{"num_hidden_layers": 11, "hidden_size": 96, "n_experts": 128, "experts_per_token": 2, "d_expert": 96, "d_shared_expert": 128, "hidden_act": "gelu", "moe_layers": [1, 3, 5, 7, 9], "router_score": "softmax", "normalize_top_k": true, "routed_scale": 1.41, "balance_loss": 0.00243, "balance_bias": false, "router_z_loss": 0.0001, "shared_expert_gate": true, "init_std_router": 0.00895, "lr_router": 0.000932, "vocab_size": 3705, "norm": "rmsnorm", "norm_eps": 1e-05, "tie_word_embeddings": true, "optimizer": "soap_variant", "learning_rate": 0.0147, "max_grad_norm": 0.5, "batch_tokens": 131072, "max_seq_len": 512, "train_tokens": 512100000, "max_steps": 3908, "dataset": "wikipedia_en"}
Below are experts of layer 7 (counted from 0) of a mixture-of-experts language model. Rows are named router (the router's row for the expert), up (a neuron's input weights, with its number), down (a neuron's output weights, with its number) and show model dimensions 0-95. Each number is 200 + 30 x the weight over its row's rms, rounded and kept within 0 to 999.
After each expert's rows: a language model's description of what the expert responds to. This comes from a sample of Wikipedia text that the model never trained on.

# expert 51
router,203,208,242,213,187,204,196,204,193,161,211,202,169,207,182,241,190,175,255,222,220,239,225,196,191,169,179,172,191,224,200,250,162,217,168,183,158,182,239,243,151,160,198,169,198,189,233,159,182,205,171,180,178,213,184,182,227,226,214,156,143,215,164,228,193,216,180,196,204,219,167,184,233,167,212,243,202,152,202,231,216,210,126,222,157,109,217,210,188,251,161,229,206,131,230,160
up2,217,195,210,205,203,243,153,208,186,150,198,204,240,207,199,222,242,229,207,194,212,179,231,216,190,205,245,194,225,207,171,230,133,220,175,120,186,238,245,180,192,135,183,263,249,218,171,215,164,212,201,192,240,190,139,206,218,194,224,173,159,177,204,177,196,185,179,160,232,234,227,232,185,153,189,212,259,205,256,199,196,158,193,210,187,140,213,193,174,199,176,220,149,159,219,178
down2,173,159,215,221,240,184,194,169,195,188,151,257,244,180,210,162,217,194,190,162,211,177,240,188,188,202,217,164,197,203,208,184,183,188,194,178,141,184,175,192,241,162,186,220,158,158,165,182,160,201,173,237,235,185,218,250,207,177,149,139,213,264,206,232,180,215,179,207,147,210,141,210,230,191,178,178,235,234,181,109,195,164,211,197,206,168,215,230,184,203,161,238,219,216,155,197
up3,160,222,246,179,143,214,171,179,205,157,223,112,172,194,200,189,223,213,232,209,216,233,201,194,198,221,200,234,147,176,140,228,202,150,181,196,211,215,212,187,185,208,204,196,227,198,208,147,188,214,140,229,144,210,155,195,253,221,237,183,175,254,179,221,211,175,201,240,167,203,200,183,150,145,180,200,197,168,169,138,236,206,187,167,186,192,216,220,167,243,170,161,221,187,200,159
down3,223,193,145,204,214,244,224,231,258,190,197,205,192,214,213,174,236,206,246,180,168,185,174,218,192,210,226,128,217,211,243,197,208,179,179,254,193,208,188,205,210,242,221,212,179,217,159,282,167,234,248,256,132,222,182,194,164,193,256,205,170,192,219,184,187,200,203,166,231,223,230,170,213,204,207,197,195,180,206,177,222,236,247,209,186,174,220,219,195,246,137,212,140,221,187,256
It responds to: Stems like om, rem

# expert 46
router,227,203,181,233,199,181,198,196,211,196,210,210,175,247,191,193,184,203,239,229,212,194,164,202,213,173,163,203,202,183,151,243,130,194,199,242,132,137,222,181,244,220,227,181,238,206,227,152,159,180,189,203,216,130,182,210,244,242,189,176,177,235,169,213,190,248,188,190,237,172,215,158,227,155,231,209,260,165,231,183,232,149,127,220,186,167,186,186,169,171,204,205,225,199,194,219
up2,255,217,160,156,156,205,167,204,183,220,213,165,199,248,217,182,195,172,235,178,170,173,261,147,176,140,220,222,200,149,224,212,211,245,158,236,192,151,202,214,270,205,178,207,184,190,184,218,269,198,189,184,200,157,183,212,241,224,186,228,216,212,190,218,162,188,197,158,189,198,228,192,230,200,237,212,171,167,245,153,213,207,190,175,209,224,177,183,167,197,229,206,249,182,244,130
down2,177,291,178,215,213,210,176,235,215,198,149,193,140,160,194,223,203,229,197,183,253,162,212,220,231,236,212,220,202,194,193,244,193,238,230,182,219,288,159,189,175,251,198,191,189,254,165,165,207,210,228,207,214,176,153,162,222,213,181,282,202,215,202,215,158,222,142,190,204,182,197,228,206,198,177,184,236,187,188,183,140,198,182,168,188,179,187,168,228,221,164,198,193,169,218,182
up3,189,197,172,247,170,208,189,257,221,202,242,179,192,204,241,213,180,178,218,193,260,185,148,203,146,210,157,183,209,210,164,226,241,211,174,242,168,185,194,189,207,195,161,271,208,181,181,169,186,235,230,248,212,206,237,190,184,174,217,182,246,191,173,160,216,180,265,191,213,188,285,193,198,231,226,177,248,210,191,195,223,218,187,276,207,164,180,205,223,145,230,203,205,186,202,152
down3,179,221,174,180,175,164,152,165,157,219,200,150,220,211,213,207,173,223,238,163,179,161,195,220,177,229,185,246,147,227,201,190,195,188,169,197,179,226,221,242,220,213,193,190,244,186,183,191,162,188,226,248,156,205,217,231,220,195,158,133,187,164,174,209,166,187,209,240,135,204,215,250,227,141,217,222,164,172,201,144,211,266,175,214,150,269,186,196,185,208,188,186,225,233,189,214
It responds to: Common adjective and noun stems

# expert 52
router,208,144,215,176,204,198,170,174,170,174,195,268,125,190,152,246,191,185,254,196,215,244,260,192,211,186,226,239,138,226,210,235,185,167,172,166,195,157,246,176,167,195,177,227,209,185,224,168,181,197,177,196,190,211,169,114,232,193,202,209,181,188,171,217,185,216,172,145,202,254,141,202,181,171,203,204,184,171,228,201,230,186,224,256,209,180,197,208,188,208,180,185,241,194,227,188
up0,199,230,167,217,192,188,173,236,132,193,170,196,200,213,158,225,224,197,172,206,238,273,182,206,163,146,199,167,194,184,255,185,149,208,228,220,133,195,206,149,140,230,191,220,166,197,199,177,206,201,199,182,188,202,181,194,264,232,185,258,165,218,181,243,191,194,178,208,178,244,157,201,152,182,171,217,175,190,194,171,189,228,186,209,232,183,215,201,235,196,235,210,282,237,236,177
down0,173,183,183,228,184,237,187,209,221,221,204,261,212,201,207,153,258,207,191,240,197,206,168,184,243,142,172,183,162,210,168,183,261,239,205,240,226,206,202,123,261,200,196,184,205,202,190,168,195,177,241,198,228,186,204,226,155,141,143,174,176,191,241,184,160,173,203,206,172,226,242,174,180,160,196,189,229,209,218,287,211,217,163,204,222,217,209,216,157,189,207,198,232,221,230,231
up1,192,183,202,152,237,189,193,135,182,202,224,207,155,251,203,215,192,200,186,199,178,227,225,192,225,142,203,191,177,144,184,169,196,153,199,200,204,217,192,161,205,244,174,163,181,183,213,239,148,185,142,242,210,196,242,255,195,201,198,213,250,192,159,220,179,153,174,166,162,157,160,208,146,205,205,229,196,194,159,158,246,144,222,232,203,200,254,198,202,220,223,190,234,177,222,143
down1,155,197,222,220,196,162,205,159,169,138,160,196,144,206,251,231,171,236,205,203,201,247,188,308,245,223,187,228,254,193,204,200,209,216,234,170,183,206,156,229,130,211,171,242,182,184,201,163,181,208,208,208,183,257,196,149,215,237,215,232,168,200,235,215,224,192,186,203,244,170,183,191,222,185,218,227,199,230,181,167,202,198,189,148,201,208,198,213,152,212,195,218,188,162,240,199
It responds to: Sp and similar onsets

# expert 17
router,183,244,249,252,155,144,191,203,267,221,228,173,175,206,180,181,183,164,222,213,223,211,260,192,183,211,147,170,135,209,175,235,195,138,233,175,186,210,275,191,193,228,217,208,217,243,205,181,199,258,224,182,184,149,151,159,201,177,204,206,189,189,223,186,192,242,232,197,224,214,146,227,177,193,202,241,217,188,222,240,201,177,182,252,178,176,200,225,208,216,185,197,201,168,191,152
up2,221,235,178,176,142,164,173,235,222,253,167,177,172,190,153,221,206,177,212,172,198,204,217,110,169,208,202,214,197,160,138,213,218,170,244,197,209,207,252,204,190,256,197,204,225,189,150,166,179,228,233,151,211,193,169,194,205,218,208,184,154,216,169,291,260,233,191,217,177,211,200,224,136,186,189,192,175,196,187,181,180,183,142,170,209,196,216,183,196,221,201,169,228,185,197,215
down2,135,163,241,176,172,195,192,145,258,169,216,193,219,178,223,155,203,189,133,179,174,165,195,249,230,236,188,185,208,194,185,169,187,197,212,191,203,231,213,214,212,173,171,141,172,203,200,217,220,156,191,211,185,175,147,198,240,178,218,216,163,181,172,180,216,201,180,203,196,207,163,151,153,158,260,228,148,168,140,217,208,245,170,210,150,192,139,185,175,171,186,220,181,219,225,205
up3,190,237,213,220,218,197,241,245,251,172,151,193,215,193,242,218,234,225,202,178,181,191,195,190,250,197,180,247,252,228,232,214,230,169,236,196,195,196,202,236,194,199,208,163,227,216,234,138,217,207,177,254,215,186,282,204,183,181,213,257,203,260,213,207,119,169,145,181,191,190,163,181,148,200,126,183,196,202,180,153,195,181,220,183,212,210,202,210,165,214,203,184,205,169,189,215
down3,191,243,236,145,179,206,243,204,261,238,183,205,170,207,196,172,170,142,239,171,199,184,210,202,257,182,155,206,184,206,216,243,166,197,204,200,215,225,220,199,176,212,176,167,194,212,248,199,197,232,224,160,188,185,167,193,219,163,199,184,187,204,251,175,151,197,221,173,201,194,129,260,190,219,166,228,166,241,124,231,221,231,202,217,195,206,202,208,187,123,140,195,221,167,225,185
It responds to: Acronym letter pieces

# expert 25
router,207,235,177,245,197,213,215,186,188,215,215,249,182,190,176,215,175,204,204,223,238,253,282,171,183,211,180,188,184,188,207,185,203,178,196,256,161,206,251,233,207,262,219,181,183,236,202,240,217,225,232,233,167,209,209,165,183,235,192,187,224,227,217,201,244,198,216,122,247,244,220,163,236,207,229,220,257,242,259,198,197,181,231,206,204,156,183,242,192,188,155,250,232,178,218,190
up8,188,242,227,218,214,171,208,165,195,218,195,183,208,255,216,210,175,187,215,186,214,176,207,187,186,185,183,225,177,224,143,212,213,198,221,183,194,207,225,187,252,190,200,136,205,207,134,231,184,200,183,255,162,174,254,143,194,207,148,199,225,205,202,123,226,147,144,194,233,173,223,174,163,188,247,168,216,234,241,213,188,222,173,254,212,165,236,168,192,143,206,197,223,189,230,144
down8,242,180,231,211,183,224,274,176,192,229,184,176,222,234,226,210,187,237,184,152,211,211,143,162,190,181,235,171,224,188,161,194,163,257,185,178,202,156,208,162,182,226,148,205,187,159,211,209,192,214,241,227,207,169,225,206,196,182,193,194,225,234,214,189,214,214,180,254,213,194,202,206,227,157,218,214,205,209,182,136,225,249,181,241,268,193,249,254,243,179,248,231,147,228,172,182
up9,220,221,218,189,148,247,228,160,235,189,228,218,164,199,185,183,211,165,231,276,212,236,243,167,211,159,186,195,247,162,241,243,205,234,233,203,239,191,189,238,224,180,227,214,170,179,218,205,189,168,148,195,171,223,238,235,200,220,222,196,262,193,208,227,251,195,138,188,186,211,224,210,218,224,241,246,180,174,211,204,201,199,208,239,146,237,243,186,195,233,203,240,256,169,200,232
down9,189,188,154,209,193,159,234,201,217,151,197,233,220,199,215,224,215,227,204,222,255,212,249,184,205,172,170,223,203,222,184,182,161,199,190,233,218,181,245,233,225,177,228,167,233,270,149,189,223,139,201,181,190,206,216,189,233,183,163,173,204,203,154,174,189,227,152,193,188,187,230,227,154,215,179,212,181,188,228,118,206,246,203,182,162,277,213,201,191,259,198,200,161,213,213,135
It responds to: Latinate -act/-ect stems

# expert 21
router,245,205,152,222,206,209,208,266,170,211,241,175,177,211,135,193,165,216,205,256,203,251,212,147,179,200,224,198,188,187,208,237,157,169,172,195,178,222,202,175,194,201,261,238,172,192,211,193,242,185,178,217,185,202,198,192,192,238,234,184,202,263,175,200,200,221,144,190,232,197,213,185,206,157,214,212,201,156,216,160,240,183,219,258,169,208,214,229,139,260,190,234,235,162,229,144
up0,196,170,186,216,221,176,202,179,212,183,213,173,177,211,203,205,210,245,172,244,185,169,235,208,214,200,170,205,170,212,221,302,198,139,221,160,203,250,214,162,194,156,190,173,202,201,166,228,228,154,247,248,231,203,233,176,239,226,269,211,194,213,193,205,175,211,171,198,240,194,229,155,197,154,188,221,261,172,152,204,218,133,162,230,192,182,211,256,214,197,199,172,216,179,187,169
down0,223,162,166,203,241,156,162,239,216,205,245,196,166,181,197,226,227,164,205,240,255,208,222,191,222,211,225,189,219,221,188,138,151,189,186,185,177,183,225,213,200,232,220,220,180,190,192,176,214,203,172,213,196,177,210,195,222,164,217,238,199,223,252,186,208,159,179,232,174,193,161,127,169,211,237,199,229,184,191,161,273,190,258,129,265,156,201,204,230,196,172,224,146,164,192,203
up1,203,156,186,170,192,222,166,206,204,201,281,171,228,164,193,187,195,169,245,197,194,202,181,216,228,161,234,216,182,173,265,280,171,259,157,147,171,161,186,225,215,221,231,169,188,215,205,196,155,206,199,180,196,222,224,186,162,188,200,216,167,237,161,206,203,229,207,202,249,213,191,187,191,210,221,186,242,196,150,213,146,248,184,243,174,225,201,216,119,197,189,218,185,177,227,159
down1,148,246,208,149,200,184,175,180,212,172,216,228,221,254,217,175,234,187,266,224,190,216,251,147,187,175,171,236,194,215,174,177,199,183,246,182,195,173,221,184,194,220,183,227,205,177,215,193,238,191,156,217,236,186,203,239,253,209,205,222,196,219,173,203,250,185,250,204,153,243,182,252,189,178,243,194,207,203,216,266,196,226,215,180,206,131,170,231,216,169,252,231,260,217,171,194
It responds to: Word stems before suffixes

# expert 43
router,198,245,210,210,218,166,183,196,224,169,235,220,172,205,143,200,182,206,245,258,251,230,236,156,225,168,176,271,217,179,173,212,169,166,194,244,193,205,221,227,235,208,241,227,234,231,180,151,175,202,213,235,207,175,188,166,245,206,215,210,199,189,196,247,181,264,212,186,218,200,120,187,142,188,218,189,223,210,267,192,212,188,169,214,215,188,208,262,171,184,166,178,214,168,212,175
up2,179,217,193,233,217,220,127,218,225,222,255,183,180,168,168,215,195,232,158,232,189,249,219,196,206,148,169,248,195,231,222,203,187,224,255,145,247,194,243,186,218,185,190,215,174,178,155,144,139,191,204,241,210,228,241,212,212,207,228,181,169,193,232,243,172,234,209,192,206,221,216,169,224,225,134,177,239,190,249,168,230,205,211,217,151,196,215,204,219,246,173,195,240,214,207,168
down2,227,197,240,169,182,181,196,208,193,221,195,230,199,213,199,113,176,242,250,197,239,173,218,195,187,235,216,185,211,161,237,206,222,168,209,231,175,236,240,148,234,273,229,220,230,199,227,235,224,186,221,178,228,186,221,216,225,192,189,199,238,155,241,167,206,202,216,203,164,233,186,230,138,166,198,125,245,187,196,223,259,188,229,170,209,160,238,223,165,200,234,184,153,193,188,199
up3,171,206,167,181,208,205,187,173,203,222,215,213,138,219,140,249,157,254,227,209,212,231,205,182,125,211,220,212,196,198,203,224,187,215,215,165,226,170,198,191,182,187,206,150,213,240,236,177,191,222,213,234,202,208,201,181,198,204,167,208,222,211,233,218,118,229,217,247,206,225,186,170,229,226,194,226,186,226,228,147,140,181,194,177,147,187,235,153,248,203,218,220,284,225,246,201
down3,228,233,195,183,186,167,178,183,160,215,173,179,220,216,185,214,182,168,248,202,225,183,201,183,181,244,242,261,176,170,181,232,196,191,211,183,232,215,240,204,174,217,178,259,201,219,192,196,227,179,244,240,169,211,180,182,234,207,229,270,165,170,203,226,235,215,185,190,177,174,231,260,135,214,225,203,235,243,207,239,217,251,220,176,181,178,194,267,117,178,224,180,202,167,167,178
It responds to: Codes, spaces and separators

# expert 0
router,216,189,268,166,231,201,191,267,248,215,199,228,183,242,169,213,173,187,219,229,185,230,191,216,200,136,184,245,242,205,243,215,191,155,191,220,196,207,252,232,168,177,195,231,217,187,207,192,253,186,201,204,181,183,176,197,205,243,229,255,165,233,228,208,174,196,200,168,236,231,132,211,187,170,236,217,250,185,191,179,234,197,222,253,206,195,227,225,169,272,198,240,227,162,225,174
up0,252,159,193,180,197,195,200,232,180,190,219,187,163,267,146,185,157,197,242,205,196,223,190,182,177,187,178,209,192,203,180,248,136,207,143,231,205,191,163,230,138,177,220,160,183,199,206,195,251,191,213,150,186,233,184,220,214,264,193,218,187,188,209,253,168,151,246,172,227,227,220,214,197,185,190,175,266,191,220,199,182,208,179,201,198,201,201,182,260,272,180,168,238,225,197,163
down0,194,207,267,193,223,179,187,257,201,189,174,192,215,171,234,176,241,246,146,163,154,177,205,161,223,185,187,216,146,227,234,185,225,168,209,211,248,182,181,199,203,201,195,205,180,195,246,137,195,196,175,271,236,156,134,179,186,207,165,200,205,203,203,191,199,203,209,170,201,145,222,207,246,210,183,239,178,174,177,239,152,234,189,219,195,157,226,202,177,149,230,216,236,204,258,236
up1,187,182,214,155,252,242,174,233,197,182,272,216,181,237,240,240,229,180,217,205,213,126,219,209,234,221,213,220,177,181,231,170,201,241,193,244,159,219,226,214,195,237,244,142,206,222,243,164,194,205,188,225,187,190,176,207,190,173,212,219,166,251,178,182,227,159,248,189,216,245,143,133,237,190,201,160,208,180,244,187,172,199,196,197,251,199,213,205,186,230,238,193,232,175,206,165
down1,177,226,186,211,187,207,200,215,158,189,193,171,242,144,169,221,163,202,184,258,206,210,203,152,168,238,174,200,189,171,190,234,169,195,220,224,198,217,185,151,218,222,216,153,242,259,228,213,179,197,284,199,258,161,224,197,182,218,179,203,264,163,175,134,186,189,204,207,187,209,170,229,208,234,212,227,265,218,156,216,243,166,208,192,142,191,165,209,183,192,218,212,192,184,174,252
It responds to: Forms of "be"

# expert 57
router,205,175,160,223,211,202,203,234,190,176,238,232,209,176,193,225,191,172,221,255,229,235,225,207,170,196,194,193,231,213,204,182,157,188,271,160,141,207,233,224,191,190,266,184,130,166,203,206,211,203,218,236,201,189,195,181,197,226,201,251,233,219,119,217,251,190,227,186,219,218,194,152,188,153,175,188,182,205,203,190,199,204,176,216,202,151,230,253,219,259,179,233,258,163,186,153
up10,136,201,167,219,172,222,193,217,217,190,235,225,210,182,206,199,212,193,219,203,135,223,201,169,206,177,259,206,151,182,165,213,173,192,236,164,180,204,204,216,198,150,180,181,209,186,205,212,181,200,213,222,195,126,138,190,256,175,247,252,236,201,141,178,193,212,247,157,215,132,219,212,211,223,194,227,227,174,229,221,241,157,177,145,178,188,259,201,239,225,219,212,180,220,160,205
down10,219,253,177,226,220,167,232,228,181,202,170,192,181,216,194,189,176,172,179,255,236,177,235,193,239,188,251,148,210,221,203,195,211,236,209,221,217,237,201,207,200,214,143,130,175,212,170,214,182,201,232,220,193,244,202,187,168,176,206,161,134,200,211,227,224,213,185,227,215,142,178,211,262,239,187,214,206,205,206,159,184,259,238,240,180,198,215,237,271,214,197,200,143,147,238,200
up11,218,197,219,180,191,158,164,211,185,168,165,128,184,227,195,163,199,212,179,232,195,188,213,156,162,167,158,143,196,186,181,233,184,177,215,224,196,159,187,201,171,233,230,242,162,177,212,193,223,230,263,259,178,189,221,186,211,146,172,206,193,182,185,227,229,164,237,199,174,220,191,197,200,143,200,149,190,131,201,242,209,191,204,201,199,153,179,218,244,166,227,226,232,174,181,280
down11,231,194,163,183,154,217,224,201,216,224,180,166,217,242,227,182,193,171,249,222,147,240,166,210,172,197,251,226,157,173,201,143,198,270,194,171,223,201,184,214,241,239,200,180,219,241,191,171,199,205,184,223,196,152,210,168,213,232,206,185,207,225,249,164,211,250,156,249,141,207,175,194,195,268,220,222,222,168,219,138,187,201,191,195,194,203,168,218,224,181,141,255,173,211,210,210
It responds to: Letter l pieces

# expert 54
router,227,202,159,223,237,207,210,214,191,143,249,202,193,259,158,215,155,218,221,220,178,285,263,218,153,143,202,222,205,214,195,184,187,208,220,240,203,191,220,173,140,168,220,229,188,188,168,209,199,238,204,246,174,228,174,170,210,198,181,200,191,202,197,227,214,240,206,227,227,210,198,158,206,191,237,242,182,169,257,146,185,157,225,230,190,142,209,241,207,242,186,219,244,176,201,173
up2,203,202,166,220,180,181,242,177,234,176,223,175,265,211,153,209,239,214,235,188,172,243,228,208,202,167,186,155,205,160,189,255,212,165,227,211,176,231,215,180,216,214,163,165,182,211,241,192,192,165,188,203,263,208,277,170,227,219,235,211,209,245,162,245,189,160,223,214,174,220,222,182,175,159,262,210,211,207,241,183,223,145,145,193,222,212,252,216,198,209,211,189,179,251,194,170
down2,224,227,235,171,204,260,166,203,215,188,244,198,201,139,215,195,195,188,180,248,194,260,147,194,144,253,190,138,186,148,198,190,249,209,179,188,160,172,165,243,204,164,164,186,229,184,215,208,189,185,200,179,220,212,167,223,215,272,225,183,167,224,176,153,190,199,150,222,177,250,195,236,198,216,185,213,246,198,174,194,185,155,159,201,192,197,162,188,181,218,217,228,219,148,170,235
up3,192,217,181,180,228,210,144,188,226,183,206,200,193,165,240,227,197,172,226,212,118,208,214,200,143,182,146,184,178,199,181,239,141,173,208,201,186,167,240,211,218,163,180,169,245,207,200,232,237,212,156,179,254,268,162,217,216,203,168,266,205,173,205,222,144,195,184,192,178,143,229,210,208,190,201,221,205,194,159,210,246,149,175,182,198,167,176,203,152,144,168,198,213,198,222,213
down3,159,196,256,185,194,187,232,189,245,184,182,172,208,231,140,177,222,189,180,219,248,225,200,207,271,225,265,174,190,190,213,222,218,218,223,225,198,222,189,246,181,244,176,249,189,125,212,236,233,205,176,180,188,146,221,185,257,182,206,214,221,236,179,224,200,199,220,236,225,215,187,165,199,209,251,209,196,201,198,177,229,201,236,189,169,285,226,184,192,202,135,204,234,211,234,169
It responds to: Initial W and L

# expert 56
router,226,161,165,205,176,226,193,196,223,198,250,235,121,207,181,230,184,189,219,249,183,264,207,181,214,157,212,182,180,204,239,214,131,164,241,194,206,216,251,209,194,230,228,197,154,154,174,185,160,194,201,230,153,178,172,212,198,187,186,153,124,187,175,235,170,188,180,160,247,231,216,187,189,207,267,194,168,204,213,167,219,209,218,246,228,187,195,237,165,200,193,188,246,176,198,183
up10,174,230,148,222,227,203,186,228,175,193,185,209,241,246,140,235,166,212,162,171,247,247,124,212,131,182,250,198,222,209,234,182,228,219,229,224,156,136,180,231,157,195,276,196,161,192,164,224,200,215,234,197,218,208,216,173,212,207,165,176,215,185,184,218,191,243,215,199,189,287,177,233,191,212,209,174,185,244,197,215,194,210,173,199,203,187,153,187,187,182,196,177,200,192,221,192
down10,201,177,187,116,198,181,180,227,223,177,206,217,135,176,206,157,136,166,220,146,191,181,227,227,167,229,196,210,201,179,171,205,181,204,197,188,208,227,157,196,210,215,175,214,203,211,207,268,227,179,199,198,268,235,183,271,211,221,208,204,248,253,166,202,203,173,180,163,227,207,200,152,277,191,180,197,172,247,214,181,225,174,226,206,211,151,246,204,215,237,233,157,198,199,196,213
up11,226,191,187,263,200,180,230,196,221,203,157,171,146,214,182,196,184,164,151,190,216,217,229,195,232,201,196,194,175,214,213,187,206,226,179,204,164,210,204,207,192,153,206,268,233,195,145,238,188,149,281,202,207,223,210,220,205,127,190,233,189,243,171,171,190,236,240,210,171,218,194,246,165,197,178,161,184,217,221,196,182,218,229,190,194,205,148,252,173,215,217,248,229,221,261,137
down11,201,201,202,209,130,197,233,168,140,185,225,151,234,159,174,172,250,162,179,218,170,172,238,216,141,205,232,213,171,253,193,204,237,231,242,188,208,170,203,206,244,209,184,207,198,171,165,238,230,203,199,204,175,196,159,158,187,186,231,162,260,164,206,183,180,170,152,156,210,212,229,202,208,219,146,157,229,191,149,235,194,166,216,260,187,226,227,169,210,207,189,201,211,193,160,239
It responds to: Semicolons and "pr"

# expert 27
router,186,214,216,252,200,191,147,193,185,182,241,256,180,256,184,227,195,231,256,270,213,235,215,198,211,174,208,209,158,213,223,222,165,211,194,223,138,165,193,175,159,187,209,207,179,175,213,200,187,234,172,203,188,147,212,231,206,206,154,228,183,205,207,230,233,228,180,195,231,245,188,232,218,186,261,243,183,159,252,203,210,143,237,203,226,131,206,188,228,216,165,186,251,178,167,202
up1,202,294,215,223,250,197,260,190,183,162,252,237,236,260,208,160,183,215,240,250,163,239,219,238,190,181,187,114,177,215,177,190,188,195,211,183,173,191,156,190,169,207,220,192,219,199,160,195,164,195,197,185,190,200,170,199,191,190,170,151,188,246,217,202,180,249,180,196,254,201,231,208,197,219,215,201,228,233,231,226,210,234,256,232,191,203,185,208,136,175,188,160,203,191,193,220
down1,159,219,238,208,194,237,139,161,181,197,197,196,186,185,205,186,238,190,163,98,221,200,205,157,178,192,221,196,244,166,237,249,202,238,182,153,222,184,204,234,199,199,195,199,174,166,222,177,158,188,193,222,173,220,193,148,182,172,206,229,189,163,254,229,169,213,208,168,254,246,203,174,215,134,234,209,207,203,160,200,213,177,128,183,186,191,255,181,213,161,182,199,213,202,159,216
up2,175,162,228,232,172,197,211,196,154,192,252,230,139,209,221,200,189,203,186,162,200,198,201,175,220,107,192,192,202,225,211,233,263,195,205,171,152,183,198,218,203,156,226,158,222,186,142,203,186,190,218,217,216,215,265,146,235,211,186,200,184,172,147,234,185,181,136,173,207,247,189,250,223,195,182,222,229,164,195,211,189,234,195,246,227,206,246,177,177,242,202,226,251,184,182,208
down2,207,183,212,162,207,208,139,212,145,227,197,159,197,184,227,211,218,182,183,162,198,187,225,220,191,188,165,224,219,261,218,217,184,189,163,225,204,210,188,205,153,202,231,172,271,192,142,234,240,123,196,187,203,250,119,181,175,152,208,205,251,209,188,218,175,154,174,234,188,185,177,215,157,166,245,243,246,163,236,207,228,193,215,183,211,203,215,222,198,176,191,180,206,163,159,179
It responds to: Letter v pieces

# expert 55
router,221,183,199,204,212,145,161,208,248,161,219,214,154,192,206,196,165,192,218,208,229,218,274,214,229,195,158,193,176,189,212,236,201,205,219,212,147,221,212,168,180,209,225,243,250,193,200,206,188,222,254,264,190,176,175,156,224,184,198,259,187,222,182,213,192,214,213,214,180,272,120,181,204,188,236,208,218,176,219,187,213,180,172,200,158,173,197,247,188,259,179,271,243,213,193,228
up0,213,210,191,235,232,222,125,264,230,245,266,208,225,259,215,176,185,193,213,169,201,216,220,161,224,188,170,198,203,249,231,168,222,141,213,185,220,131,166,202,235,205,220,197,171,226,190,221,202,174,189,193,181,132,185,196,187,227,161,156,212,208,217,219,199,196,212,235,218,172,191,223,255,199,227,231,181,249,168,203,176,164,158,185,212,205,159,254,210,219,196,223,162,160,162,187
down0,194,200,227,260,243,239,200,189,184,187,143,186,193,239,217,210,191,204,208,197,179,212,216,201,143,249,155,231,197,184,195,225,212,196,176,186,158,192,224,197,153,179,196,185,237,201,142,142,201,200,189,191,207,240,116,199,212,205,189,169,217,158,162,178,252,247,173,256,219,194,226,160,208,160,158,213,234,257,166,240,203,241,216,241,213,203,227,167,158,184,205,167,173,177,205,239
up1,256,238,220,251,230,162,188,213,196,171,228,211,189,181,217,146,224,207,202,220,192,209,254,172,181,181,182,154,206,205,177,161,223,140,143,162,229,176,231,219,205,200,195,226,251,190,155,203,212,180,185,209,229,198,150,180,207,173,152,218,222,209,201,158,229,189,189,223,139,261,206,172,170,188,231,184,202,155,243,187,237,210,150,222,178,148,200,187,207,157,160,203,235,241,251,219
down1,208,129,182,182,207,183,176,202,167,200,204,198,271,181,192,165,183,186,179,157,166,218,173,230,157,225,157,247,181,241,267,156,200,261,228,214,192,188,146,270,200,218,192,254,139,198,229,150,208,239,194,183,184,206,206,225,219,246,160,169,208,172,165,173,192,190,205,219,170,188,176,150,164,228,230,181,229,213,211,215,164,152,179,215,195,197,167,202,175,191,223,196,224,201,182,222
It responds to: Japanese, Korean, Turkic name pieces